From a checkpoint of a small mixture-of-experts model trained on Wikipedia: 22.1M parameters, 9660 steps.
Below are experts of layer 3 (counted from 0) of a mixture-of-experts language model. Rows are named down (a neuron's output weights, with its number) and show model dimensions 64-127. Each number is 500 + 50 x the weight over its row's rms, rounded and kept within 0 to 999. Numbers have three digits each.
Before each expert's rows: "comes before" lists some tokens at least twice as common just after its tokens as in all text. This comes from a sample of Wikipedia text that the model never trained on. Tokens count by the router's weight.

# expert 20
comes before: " ", "a", "ing", "on", "ed", "i"
down3:447477495492479584477530453502501564563469544412457465467518573524473474521538469512563550498489459461473561509450557486485459429494422555581425440446363407470502493395462456566453577599447547
down4:420432594570533539541489639447490444561513480438606492527498473530482373432463505521548474508525519587491487506544492404491528597432457482516517519496508582477439544449454438496543451505590481
down5:453488478563515528584469505506413469517499640500424569412520507539535462545506474487498545468505487529435484497512413582507452511419481556544485478505408553504528510485493397576602604474497517
down6:576583465489477520601459582462546514567463413549490478390544431442487512471458503508539537553512479486569476471494520544424467473514496539527448503499539543519419551457490476592557557536414456
down7:532414531430542471476473457466456502564481511509454480539444535448573497561441504553448537478416452449461426451520479510499502473539541591532514498503529459569471400528505467462528440529552501
down8:453446442591479504443565475502422575466457508545557454480528474591530532528515518463467504498411510541474564576537435453536502427559477525416555470562513506487600542591504479543438567476418541
down9:519526486504506503486523540435518528537497492499530485480456533384496471466518539485576538405558565557355593545439555564472443565475557460557422557502404535429467546529481454494529470474558474
down10:543535467541391455445515509540528601526512499462422418507561485491605480572445392600546439553486557408542592413474502477483534499549517460527419511441523520479493484545521472490433517580468510
down11:553505470473515631516531544554424585585445554557576487530518493472519403510520498607440546425493503497487521533481611402484484474444478507472542567414551450510463483512504509505529515511497486
down12:481555449520510548528445431525436418500586455540442645452505476525551479549570451525567468500479495571459473467447419492542517545481555489552505445534447485516542525455490572405441446433509555
down13:498526399534505450440581381516545512514484474502450502494515509569558515472463532424497470552505506516525538507502502551517511577454528455460497516553496548491641653558512526474450477453622491
down14:505542496531563540464527374572479498476425547497523429493568448557506527536539504399460524424549414434475430440535521502512461524491487465511467467536505467518581515500507484610524480494492475
down15:483536495600501451504507497513505598460478453475402462469409519508468380550498530512501650519505449517452379438511455451470490529506503528421515506635563519562518535506436409494566565427501429
down16:455531461514525451506519404514350515495479566493500568439510484532520504549551510478510499525544573645497470560521522507499454423534492437534517402522527559600488582434600543531424547423508525
down17:483480563528446558460428485505449615474470415573586493489555476446474538546434491489482505547526489504466619506465600463528587451462437477537394443556522491521557533506523459457498484586481546
down18:449510466508564490553468585497428491588532586489499471444512459460465480395525486457509544563550493507537582476584500405411489531525502406504509568481529537381492471437515581561525515478439561
down19:551551554496483440548457497470449431514539485491421540488567616485508383418549525495448557471494503438526498457585490550512597540469484577457481529426628448528558480440405542444523510411514500
down20:476466561535514550562577541516508405534524554463527414562592518433468469537515496515425497512513471478558508461467535459581535505508484487406445562503478534527525519587511459499561542543503448
down21:491580548501469456481436604421454571468535538473496366450501508520534483480503527456427475462429516444535481429539525560484458471499474468513393432494503567527526537485494558506462411449488530
down22:537549473544447486499469494416520525505509514491476528539586517578458433347495434511560514427484514589493461546489480480520525559544478511432525513503607533488570440480450578416450421534586493
down23:556457513497554424505466517534472549558473549527502487490560516549473555517507522451501469454493495537569562470376411516515424585584543496590534442526479528516419524547542613437503588444503565
down24:371451502555587439493453486576521464477458441572616560520535521547565516492543450504528493532461530470515561541469559457487541487521438503491494482472603469457526439510501484571524464509450517
down25:552418507463617505480482542498515457466533594486526468444524416547424473482580523393432538518480521488493500577532461492564498505551513458460449432502519483536439507504413488448493574502462487
down26:431445591501576493539502519485477498456511494528476472481449479532476422595540514496398536486520448452477477524577462500487446531373461454480554445548466469516472513474503532464588436599534493
down27:490499485491492432463494458479406518488432518522601461530492569526587471553518538505536517493474581538540476456606480485506520557518507480530534522405562390459538482533473524490425430515530564
down28:466545453503457483499492580525467474567480466568518570552520484423500621486511496449537446492514497546438485506399439529503563552493584504526511461536519573523434441462586402470469438439437461
down29:466499467480562546415440525556461457520441460496473485492404456525520530455508457644540477422495399500533477528385457532535524551476387482492555534561449500531520533395516645539506422509486600
down30:587497466472570524445410646533534508515575486557512529566524501448546516578555600506432505562530462485557467458528497590451449461472568480494537502449571532452518528472485411420460525545587508
down31:420545568516554451455368528465463531490486521506432521458538456589576497517470538508626555528527479525504399530514493445482520484438490489538550558574511502476563490412443431639599542483478494
down32:428494422439508488459494451492515448499448460626509431437565486544513516549427546483522510542504491442550498421575503431511450554440501437506458523462464467449384490566469499550479467439495493
down33:599538480513422535535595381529351535468548405536483491475479405522410523466474536439511475443553596458461503503563450448506515512453505514511500398408393528572551489485517455545485455520481513
down34:464494493553519441542575556456513434539527532498522526462525506500482463529551476435466538583410472502566590515547444530438501495560491422509412478545450452382512481468420567560509525588483466
down35:501474479462510481523512370481486501480498574530565538403504432575551523519536422484513487459449490417545439553520478426448499477520462419534534488553490454410453516618437581486489559493564478
down36:520378430576501467521528409546540499412562535498475438512485530597535593434435441518427446497503494515532485522498441482493480562368492556556495466443562552541451443484512460493503361435503496
down37:488465461519544541437519531533469501478511456441496508428482536632603485534507442509543542539516384615512495475504554508514480564460485490558424502452465527504585419566398402542535476524555442
down38:499488482499581546480388419498429476530471563439577547559516500573556531556583379544501491410506466576555406496507532473481565574428497469530507575477474500492564573505521412497500471510520538
down39:486572523527475501500540481507515556383497491527510526531522433462525473489543542458518516445421509585514539523490429543413531384462444468466462454457438540576550424531517564490405519457572484
down40:574578496525520651478552446569525530531496406550527514497560552423532525422416460499456467557424497498544532443443529554475404370552436488498535523477466461513521506442463475513554574552515515
down41:496514465475477492515437494487497413483461478428463462479538503539457503418576523610500544526503475487467529470467535637437421444495496505487444473498638499469510530483447494496545435524462524
down42:542499498492451503548405487548547490507426454522544514394462505522515528469488492585417571499454502535483526378464435458495442474459449577525537439591645580565581487473602463529555512539536480
down43:609588550433478446487446397455493472414530627480475540546458452529445408384527549440493488439475571478491512603498514594546569509553465494544540499472463515509514455486413495537529602531615560
down44:530485450423550505503483514521558493559485518537480543571517521553571483522640426497495438460428572510456501481484525485536559590549578538462590533546534531532511487468515409543511426444552355
down45:531557544538509444567428399474510554535489448428537494472563498516484485455541517423544515541572479570477459509471444525422483503472529485551535550534506463467553573385483492479496506507386473
down46:511543503523517437460539607529517443477445492463483437474500502476453521427495559532551442472593546559424574514439572470402507489441518503518496463461549567450454410554552507445497444502475465
down47:440585527485520510555555504421505529466464473500459487558538436477426520381506522453460505486566418525465440515564433480429500511487473548474447453512554543547513426571433463560375581460457498
down48:497511543508535504521514572569590485582530480436483574483466490576502466495572429398464462402508499471483501588504472467475552512477570508484465485477502505495502499488468582480468548583457493
down49:432546453518447454502519447424540617429515498486375497455555508464585511545537502500456487509467511533443469502502488560459480421439507533447550488498519500509496505392462609486568529444492593
down50:459559536443482473572475610580497559512529461447496529481510519488420487574508509433551522489523518534479573512526426534574569470561516474546494504440417542452428490492507375408519488471486558
down51:487439466432393513459475621453494484521507528444547409473554501363556498502528474502460542479528473507477501524493433469470468496475516418502370426485538509547501482657601532411461415527419538
down52:542405556491422546604428425413458440430488525460563498409425492476532566543519588480493525549478529520519435483517589555529556432485405528560520538552473430524533495526511517502576500530535513
down53:429485528448412482501544587446558478514505484438498537470414472444387534458459585581493471431500410491463482564506532489508474479458415503436566612432514508585556448470541541536474480462501434
down54:409470429539518494538483522532539536468515453555547534560499496536488372490509537398414444496427467457534496491495528592530509419530478396371507515513594493413513413446435588512551478545434518
down55:547535534541399498485590496464461545556432485534530472547641506451588452452529474559527498443522470476486560484477445527512497515520507434545516571481565490488548551520475515500486499373535541
down56:482579523496457460474559430500481500482486495556434566508613415538452521628474427487540371535421499471515514488457487485522442450579478538556487518468543507525531538376509483562523395403449586
down57:605449545480532485514582534472473476420517410547537454459468539391533486491527531520568545556555511495446483527551629443512497536516520475509461505501473498550491522559394539516480515501467646
down58:477477473527549532421518431480513464602478490442491486493524557523629549472462469544493503627538496522489547583524544472552440492550463476476598444522521567500501494478405490511552535568424434
down59:531571457508470484513419499500468430461451484494519505492554483561482554500469515500423492552525448514532525471543545470593560555501476432531516497592521487538486519502498492448499416429490438
down60:471438453494581461492509650502501532504534514567617472570493486505494455439480581560494501636567438532543508495464570470473501488464551537513492457499454571502487468493467565560473478500454525
down61:495452496423463590551514443558494451476520553558560446512497509534549537555480565535503543494529458429497429543457596471499557485383538545461483443574543469487439531507619489471485513538434577
down62:424526530475542545518544540590490494469531410503532501542420475470493529493619503514527595520486546482463533486465568441542540493630480482530588413497428495475526416489474518453504442588464493
down63:430569497565518487417558516521555478498566526542452526570454508442491450385486542534554430584456530449541545570520497504511511457509586489486536528510503501379442520512458527533491573541375563
down64:469544590554555560507604379455537480589545474484499439509531457622536419554412546525524406501531477392498522478495454608423485546510568449500429520501508518531465535505458508495527531490449482
down65:477583456585499521490470410572529521496429479518487478442451531534581626542529400441538567518543551442556527542460500542519579382472502463486467443540535469461592494490485476490550544553435464
down66:477502485462496511487499491483521475492468584515453480554481514556510491565556496574466454521524562474543468363455478431530465525426587468483530447499323530456506481478458422526489465443541457
down67:545441504439444526580631597492459468485519502501565532497512520485565491477500531473505458575495407509464559445461538551514550461433488431483417503458486505429466542507505580572479394514478525
down68:535468458509510517505508441529495465510448520454576401526533522493600464493520570637527442502462548495520553560405618467526413443584446374514420468567530521470489458590492473522449458503440571
down69:397532415472483536383573571529489503531510501474453558400504516430557459460476447489453471462533507524473492470473522478438447496529490512492512497469452503592490413505458473543551470536550477

# expert 7
comes before: " of", ",", " (", " and", "\n", "'s"
down0:523445469546425507537551631514394463555448527464542509469473507478582496554549486504485445480481400503454535501479552424523494507485427508495464472462603531586518452509548500548551431464418536
down1:544472526512461499526502523464422472435564524419591508422376490485373467608485543515573559504526587507553494510511516495564481434494430484551485533406455473530535536483410590540514541495495494
down2:525545527477495541467464452579502473485487531545395469518494485434466512531450385525502514452493568396564463506528593540529458477485442529547562465380507486457524509464516555446467387512563456
down3:505452558413518469416539481500620489498528588526479464417547417583511450507385476528516480480453459500513556491455433470443541611461476467557477531402486543479376469407499567417433472479474475
down4:501550565410539441525470559474542542579525570515500588520558528490440452452509533482489514481443396515554483481417463464504495486522459423489581487494501404563537509415536535446538522474461400
down5:479527523469478492457571531532456506537546468639555494562535473522527462583539448542502525459463475549578481472524465556425500509400507555448460624474459496542494499511526608407509475515595513
down6:531494540492482549487481518503463462553477509507616541454586447542449467537506626584502495477484525543512576449460502482592586449544459552558532538523537516548546391500503449544554570504514525
down7:515528550497533508534539508566582561467472469516476519490507489566538554559525397496571561491393487457410495586520471537603549538422535599570479456457591562441554435468472523492398475526556527
down8:523527431503535577545457524521551561450486497540581496474474552493513429521499412536538453487490505505453563518483477427578534436619497433523475435501512490452511535449438429536499522529419467
down9:554560585611541494524500474438415445482533493496483588483543462450409487535565423436572576443586522568461548483528469489471503580481461553515516541461448388450563499447430542526540516530539460
down10:445471408555509555449486528458453478509508433467452482591534485525551474500488468540490412472513424624496485574527536565421331492448439454462525492485552431576571493478491541544433488479472450
down11:562452439508538481512529506588398520443491523510454537549500518503599471442537400504419417384429541472502530521522501514563487389381430564468563539509522548566542535417496509495563523439547498
down12:403555549538515496494552529497451460460430507561515399443461441487458490500515470544507523505512437516498445490501540476518571454522488486528506560499426447459422403553473509511544518563477458
down13:477520459520462472433437527470457448577438478475536479481471460361537555500477512482535495602539420634480540512454368548442423546464532462546517581463537584393537522447490472517469495466566489
down14:475489470543468579485478401450472460474566539449493471506427508569509592469530469448512469433459539427492520484513490461571521547492490542460474613516517422430498519522428509511466400420582492
down15:532458500448482462577525504625450515601538478491427543487495509528402519487494540491514427512501522423606486384494499493487388533488539494425548528513528492485515463520498577524467475542450476
down16:541554466460462588453590527506514497473501460507450459462499475448541647382437457487602544581513537530504457454507490503578515525505529461423519517463550481519549487607452398469485513446391499
down17:506537504454493631466349471454543440485503535509506511481490523467545409461476466533539594394468517500622470463528497445576421471495471489552492436540448446493513418466451482568485520461494489
down18:454427531443545511516518466464569363591454514455510498531535477592457449496445486494574409551498573441534532441501516462534518531555588513505519523549462576585534515547495502467474489498476483
down19:522482478482421415441507393497560524484467493491470570517525519535530448472525502462561514555414454531495529555440487474497596513489541487550470404425430610558552452533562413472531563491473512
down20:491454430455500533458433488453486462444416529543655511557481490554519517502485435424487414492427472511491485565415543418546574566506451631541434508470505439579463580464445520549494363480556477
down21:514466485534493479473433595476481498460515521385433540438507503471512424559504450566561487481587476438484523512439527516495542469530548423582451510494547548457461582496439487596530539504517527
down22:448501489547463568448495515383420514537441500518592555511447480446543468463512442458465512512511550533555488400461513418505492418492507455399433472535573481559479535619471511471475627433493504
down23:410475429588397529462621546484489478517580534539440529529472515541352473409486440477450603530486488548476469582513499542501556546536525539449523524494501542521462384547553541434500637481495536
down24:530542489535556423546529509501531505493552473435435518515479464555505511490477576540576571470535534416464554453554559579537510498571442546487572523615465458470520595437394513516486490503488506
down25:571532458425549552452479515449478546631436591463610440499444491650483525504471512527515514509486482436504527482436466538486459447495547529482580499495548516504535501536521414527407442492557562
down26:478560460522500585469501556549548388580547483510466511471518521460545462484507482491503449463539475530595572446489473456442458493467532532479444415535511456522511467557434461399483518499416525
down27:547504492456444511522592577617455597555454454504424472533496572538579547566459502530448396434433557430501466566548492471462469528439635456485575516376413479587522455527526436523558623526454477
down28:494560472594473568475490469512472553478477493461473455447558503451471409501457425473531567468530486474444542490482513523476503405504518502487539490460495489489377488528540465513559472578490580
down29:507541538529542523550365425517373460490533534495444489456516491548492597526455556581490479469445583462507557393557471601549519558476537562537386496531510460454495450392514514555578426456503503
down30:450522521500467573413519511524502415556515490552548563537485449553492554377653407532443462560470531568448547544510461551501480465508504516484463535498525494469504565510581580447377443448505472
down31:450508472508567525527487663460586499464474512495560456533456497424504483425478519492538476522474417591478545595462498557467459420466485547527537508589561533499427476450516544518421438523397510
down32:549529532551437553532467471443549478472513445468451511531506428522469406477486377485559537504556450564488394479580399544532474488505530406555474437575474583487432568498440448489439596436502451
down33:569533565478495515550544514507409574532489373516492463437544545387486477456563573494464458483476542524514509445560478514462515520468490518578412574470472415542490446500509546383427530532430555
down34:480532507536499536516480533557438496452474535484503521483455479610528629448464424404434547558472513543488502547499580486467490432460605429472451521523503466460413535460516478558504495496480504
down35:482441476475545493683543510507493547498429582549445472490507466491524570607489599485443435545433439545510574439502534525465517485421495577517561573464577494482597533494434507499517536511411491
down36:475518463472587524547581529563536437526541486523569458502458590536520617440576522506520465569531568550523513515435551479504507441472514612560516451466439533514506475540458484494436544569500498
down37:528464541401564539506515612567506460551501502510494510487494575542518500568567486498505480530485485326421598468463405449425506496379519543509497472528485505495425451582514492509489544539513480
down38:523442478432499477527559439544459539477542538448518477458493414462579453500483523482444485423424487572512591523528512499404501443426455444571395483544547538475571569535602565525438551454511436
down39:559482508572500488363520427522541499442561501555527524418477470502422475557452573547436436517483507552502475412461476578494528452428506542528487455433478482509415487479485540553492563460568509
down40:438405489467470383514464518535476465527466465500588487517476541518416548474459555527517488614425434493473531420364428522476499477466504462563436496452495519527573491505417513529514456485484500
down41:579469491467563555416519528530486483495561481485448518457468548441455473597462529479523518584479499487396476518540526547447507498522472537481427559463508442554527468385443509477487584469457551
down42:479548528464503543400437521394507461388492592475543513521534452494469493562539610555478462427615499511492449499440515500557548494473466497489543576476571509539507498434400519480450504497481634
down43:613537507571477448447478367516447567421494513507525498488554488502470501544429487465576452465401519478506497563502504522443569442421496557543463528454530469497531511436480556462542497415484483
down44:521381568467505501547492473569454472434464510490480486491458513524542505498442479566447534618545484493416498407521477395473493425437506561506573514518466573496514491474450428486505497539570545
down45:514475457418537604546451445484460520456455576508505532485481421480514609503489450479480489455429486589455487487444468515513439448409525423516431504534488509557483423499543501501537455496471524
down46:505512494478536567538494545501541518506519407498481498468481525544499533512535381434531489508580437522477399488430602481541540525466410576379514496531388462548445546479485573586526475525531495
down47:511449494490524484493551538393552401505538467498573403520442497547443570496592462501507470553512456534428521463467533555474547517477514535547484468538434535574538564538450507566545520460504450
down48:562420457458447593532527569533519551576522464497494492478553597481594549571550461489426462530535437408538592478491473533436509491438502452412521531404528460491569465472515504441535490465412561
down49:594418515460478559486530486498539490404500429537587479476446517431441460552436431512539474461510494528458474495518470515562524438427481586544593606376518395548556400460518530411457447555530507
down50:445466450517437517521550464535537497556493477535569512475582524597478441510497440458513456434441483498595408524465499422467526493442513464439544506525602485513384454430492430522536607586570521
down51:465446432429555443532527460470445553475495510512506542558516597469554479511513480501461539499478482485531532498553524526413471539591572422441539494386565537460621386534557452535495518538384530
down52:452432520475540494537526545519466480509552496517541512543520550472539499549461464492496442460461421489564561545526535510494511426446358464473493545394526532533527463469503576536477391412466487
down53:513508522426554536477515583517557503473445550457579543431502541499540438497549504467514447471426484496433488597474413559488531652443506502511610613500450467411422548449467598507520481474542582
down54:432498471482479485602414409658477531593478526450424505534504517518512460570552402453518542472518521523385470421421460482443463518478474492357561496380518546490538467449530463516492518579494538
down55:537581521473473460573614460475549522503513498446578495521473495459526455557456433410505573535437497404489436613481438531542549481561521539443485509524490542484526615506496449417431460392382549
down56:446564493456597560551439501512499427599504489531569481623574510506515514424616534484510392548528571547515587517528482547509549421469444562476485515536550455484498563448538573410542458511442493
down57:412470461533527437463467501441522455525502528530485554441529482599423504491598483467571448542561438527519524560578502425510591552478521524485552516525506463453514373619439508546615515450559484
down58:474496429493527589403506462534470448491518541449374519500574564519469450513451373415513606506466549481527482550374517489444467450545465484425507473478440483432384487500579521461548529501498530
down59:514534499448485460493524495551493481437387491510563545468522421597392548525432584494463534506387481431593475435523417504541465587467558543431554467470505559509480482503562570447499453419570490
down60:528505435492497517487444452446447421602379500430519518548462467557557480438537461498517478495557429591505454423437521514492386446472381484538598529518557604503560505519466502445527510556447525
down61:485501580522525382593552458527423506427528448561513389477567572510436503547448574552430477493433600529455491463488466483503509575479492570492476506433537500537567532465456493511531561467539549
down62:451514587560526517559460485504485589497517578446492552456542505412404459515510532494477564519479490609477536518532439472530482449482519465432516468567553463552431449473485402525443604492521565
down63:540545548476538486461425414540386532574321546506507515534586429493431513527485540562573566427476485490466420585515450523542480508478519513480553453454546482484543543544458517426468497446580521
down64:575411471448534471511477593535457536517488485546590542459493532423515465523493403524459432481532520441513477418469508552543608546512601492470533474433609500459407501441541521402450377526420521
down65:472488553603477414498473426466487430448511469530498497564415495489487529516566602505529553542542500429460391527482528489573530598468500505553569552486350530488477452498484465391410479491502616
down66:437487427578438501442479415478476481503386503569477522453444493516526543486539468448470438520627518464465505461550476516479530538542499515512445506502457608450514512550399491514555519442451500

# expert 18
comes before: " of", ",", ".", " and", " in", " to"
down0:550533467445447416565512567480469496524599458489511435578568482476500441446549632480520438567426469509468580475494472466512499476548445548580484490457494543432471483496437524529408475578428546
down1:447498505522500554496505595474478549596471488563553592501494489469560563552522508477522552527563499448540475518544456531415544405527485612545423502580490474474565389514446466476456498541446503
down2:468440387536441613395574343455517425510512464483454484533501473617446524474539555557534505537519502433511398469519469488512483481569518509470476481485589511467493481528421541473534473547546485
down3:588468447531548518617471540465503506453433481507486510494539537581440391494508581453512426527569526569468518503511523455496561587482471495512559447483558603621507538491486560515544485506555505
down4:499502567482477486472587501519531488453472479481511526483561458477506498483566552586505471568393490561477500474497565466479463539526441457500543446438379525547386550521555538540514454498555459
down5:560514477493514415527477597546575539453502474480476509445574476495425522437557446544465467498447564500450504473465548496382559538491627542525555504495523459434451468491547518460506535450457403
down6:420517413523455570616533471490479421545570510455492522448514428533505549477535519540519567460465548533466502523491497530477480502483582547521465499494577490473489419594366468425488423521481491
down7:428446436530420541478544533523561439432524585578450534542550550522478524407468505508483448497512507504487439466561520513502464543530549505474619483454498492481575426479541550529512482454528502
down8:521519544448563494478507450461533471540414447476532479504502543517539577476417544511487403458472491498526475566518520506533491405535427507388568504529544438546533518459414391600428539523496462
down9:500505522462569470490553504446609532482469518461423482507505458435597405441531453413608454444457515538413440504469496465528480516469587523440585512536558472565500590560495543494474494443553505
down10:475503458492507531539549449523494602530592537633474446507471465515441436425520508426559466586568553457498517417535450510506545506526500587536390427539543549410473479457477432448535577525409530
down11:497506422482555504551489509467541531445515488607483540485384565490470470492522499479541514560471527470538527556397500476374439589601431494488509564492553547402612365553524513527435501607520533
down12:481496463560506490534478460474586528474468505471533585453464525542454427403517599464538444483573405496547530488503540502457439527426496505560504416517524461445394450644534533524540563566601515
down13:435554481488546554458475529480559529520523528460495452448503486495425586450442374393547478521483574469476566555424461607478593460519497515501444489511457463455493477467513525501521506519490592
down14:638542555490491531466519496563397483473536536565524474428564499651493434607528398464522377521405507483538467466497567436523524497491441551531543477395535464535529590450514581463544497493514485
down15:476513480454639479484405376581386477483458532512509505464536533503518462615417545492500554489606551437515514529528529465515572526425464518513448497545494508469533483568468488445623486538543509
down16:499566545561460534530511512524449549515462573466435496514406515476523399513499436569456579494386427533443518474487555487537485455507479481580572546506539488574528547419417473427483558519495483
down17:556475620441531447533464451503596361562634520472491527487458522440439568512453495453421591513562482491508529503494530552503590511499582549473505491445447389450569436545475510455421461542503420
down18:538435474503494538433541507535460583430422494473549504485421491497497562482628504548451484470498383536501426450450481456500487486501565460553473573515554536550527474564493425431520424522420487
down19:482506456514455485478488377543427458516489534492474430547583599554549510466532601498545512536414544530559513519525436565565486531448538533531540479497447494477459506497517653497529495464530501
down20:480528504440490479458487699483523427526608464509448474546416556441569538518478427475372461561473527564512526597528464535438499507581530540536430444446467551503509466560453454522437496462464495
down21:574503401503521459440488535492505528562643549494509479582413455405432609478432432460658457528502559522442529503397480515429448435490425505446487552422508523520502558461428486480528471452486473
down22:481466516501544590505535500444518486531503521600539475501482496514502564383483494470491518541487473537517567569514514571541397464589550432500381444653425426514514450552523510476464512568489512
down23:493521509467495443587486540552523499519537564513481488537461542565487558513473387514493455519519495314558451569539430519543462565524499487445504528416501409495467435472456443550562447483569436
down24:456484466485397404478571474505489534508528555466485521484486491477506497446524501489493452582493592547535507525525456492515504601537539387421452427567466451504461469547513427464472507510446416
down25:483509559569467505495544543543528550485510547537448507561413515448462445542505560575585409450499455551486483485417524438544579551552556495483599601512494467448528507503412515553544512515420563
down26:439491461579573463507579443481542545479396520434438491448518551479468536545446432496448525511441453493456558476465505475489499500533469404392462511575468537552458516552569523530582579546466468
down27:525469588503465471546454544446521425564574462549509420524555499443454427515478486430499533477518521529571444475478457450462548583489621444544519470503580518467530532486375612492498507489483527
down28:542568532437531549508498506479572522541482548518552450478501549551567559592584436501426407536444532472532533470468513472492519483611495547488463542474495487425583483504499471518425447488570519
down29:531442610550483547509491542517520538566466547537617505443600532551508523567553493608488464499563491396530571466524554445584514526491429578534545527462558563517481511521510477485613401439521553
down30:582589461483480565459582489532581435572459506460478481508529542491546544477495414551458602466583405481427523493473455572448498591485497506461518537521497527576474572450430547454474495493506439
down31:497519543474437442503449479467409534433407400528530594428490531478521491499606465518549591465468547530531546477491483482485615512524448507563489504481514562515580468515474502525582456535602533
down32:512512466500507440566496520499550496489388503411457440537475439473417636491497421516456494514517368568511614546465499613548492509515499453538506526493458609434447509575567532526459556472481429
down33:413502551485508443532501538474511531590527567484576579549504448491526542444513475563494451429510464546480514430508468518489440462467478460432447480603538511469536457618477457565551535491496505
down34:466510482432493505590549492555543506535554452502455520428566542529540545487478429536516532503500457469515507552487604538504387505526459437460523413506496489533569471578503442498560566455550570
down35:528531498466505489549496563523502492525379463528488478476470500432474465553381539438411609437562503433507533541576462644532472518533436402522527485518406530499473457430464539545488506474514456
down36:429476441507436530596542590475543522520457488460581566521523559483488472522558603436504473508474439543527497486555487445520548534370504543457501559477561592492513473574503581415465457439496566
down37:579442503586465543533437422577464570523489608529519538545455535562487480535559453434521509482526651489533590530481527444512431473507524484577446463534448461522437493493462544495480476609499472
down38:440566465402477390498519536427506510600503537429505484450514508644410433464470478539508496482525440594452543518530527534498377490550481547597483512517480485566496498523444464541519526560445558
down39:439549553470589451533628550427498577541426497492473338520557549452492533497498479423486487543518435378471542437514481498476486478566459536524497540537520472501527559437511423460494552491541475
down40:528514523536506494573496610558577517612537430460529413556440452470551484467454413408526501562531476461497571564472461528481561469550532443563548487521549532523462395502429453546463532466418500
down41:485556490504514445489484469565415420467557627437475481541528506492559439458430544425500475490545484529356396536504458518506572555420537536498529516518512536569450535523485522455546499398537514
down42:458536424609526594568503529467573483478532483520483433492544577461658478528522419507513578509539483424476471560408435483500455481527558466450530546536468476501471595477428547533538461561495486
down43:550459441496501541540481488500430535470432491524474556551501472518470496535428539522465432465381559442549477401521556485528456432573424535513569451562473450547461443474496499422449471411454646
down44:443529540487481555507527365452479470492439473520455453569529439585527539508495564484491490624505530489415564431558478539440503537527458440475414554486437580562431528465485500463582409472457442
down45:448463580484496490629572528526530568485440434522571501452435484573462521507532513497564537536518448484448580487460449501478591422496523449562516450533449498442438418543475484439453471491500555
down46:499578532493536537479457539522450531442523543488483590512492518566488554517393562470526475497465457492577605559510460522586613546458520485529509501514571529562486531493513502477512530399547598
down47:420446436518437461488481460494520500537566577373468518493438572536500541416487558564464506582539491409463501392476503487525510538513475474576484524474511444547391473479548419496501480540467548
down48:516441512648464466512467470504510452532465483457450509446397477556499606507479529544494551570464507515499483485618532475527562470530516493509547515550540471544474422561492513565503488579454448
down49:439472502525514443487405462478411631565468535525447532474537488626547515533492502533513483532516528552513499501538499559573469464572425523469580477470488503500571597421468449540562508484485473
down50:538512535508512454439475442495486468427402504481536522509554471531673511527502445499435472467516544504489508415510582386512521495452522525516428536510476467522414507504547509473556657530501512
down51:486477468603531487575531433518474433524565517531496423409516477475504439449511553503460523502437488340502541532477496599508512478511526504462467444527387478517542510502593493553514461537539486
down52:574543511366465520463414497472529433493444504506479522458579443564424465539491477457493505529467560522405455538471421499454462582489562483479584492489413438482526506454564451512539556469597523
down53:445503557450524532484440471470478525596587538444460501494566502412524481548488492440461430551422498550493541515543529483434415468491487493478536496558443470467521534420460569484441572481414512
down54:544567366600462528475543626431546538488535569509458482466458576443571608502567391494471499503496429599472498454462523564413485500444545485532526501491409551401552499521518518481528418577522547
down55:574436487488482452614533483463560469481470486553480488532488537455492447635529542380445484552552526421562496506570521560522475562451578424465532513481492590593472461570572456420521437568506441
down56:582440571521416510544416515460431512485451596447512480543473517463504497497516512469472537448550527459485463576425437441487497507454450456546534512422516518512515470525525477494456438532427500
down57:422491510585538431463505551481525484486531489460425530411505475440477557433553401502500628583489409504488493537480548552433494430547453476527483572483420450408434543440473547411474489515500471
down58:486558583467483440587480582488467502556450495543419537454443556518507547504474497514527553522599501480461530499501528560481557547405467440455561531512453491474423567470520609545443458450450383
down59:405500586528470504562446587523471518449458495485503458494449497516541445521599515611591478475464562454493465527588518539492482468531507613496468504560504495576410536511522522480476475588414527
down60:512538564554517465389483529546579564483475418529600489497485506579554473554528517498490497522526496567490413425438551383508498636554549508374580551497493574520465534526410523458481485587472515
down61:544565558479562478545536544601479440557408580580571392430467579469573458487552519504500451431489418517433533502498511512456505508495526477498530533480509505471519420542495476592574466546506501
down62:548534512491488540495413500602561478480513500497617429519539508518510516552457551569434588521518599591547563368520473539462409502601510494413498560502501545498540570496495456423517511497531571
down63:492542408554499525541609500502582521513526501542512541494461495500567480430534536528529542615544460512409463512517525506408371491543493471488528559466522603454504530561477531506537507489475421
down64:471485433405478530540566594398442474506406495463499450532453536498466534591494533561481546479581488502444477402477506442486489542505471494519466533426521533561524403462521476495482387446492486
down65:407485463522389414492511559588432587492503487460613454448440500452495533534529537540419435549424525447502491532512504510552451520518505544525483432468419506405560561464565611500496503544494458
down66:491448446529438515530504320381548417467473498450559534483512509464541551482418540562536610509541563549464416480577514532547523559538451531505523544551438467463522543428451418536427535428462532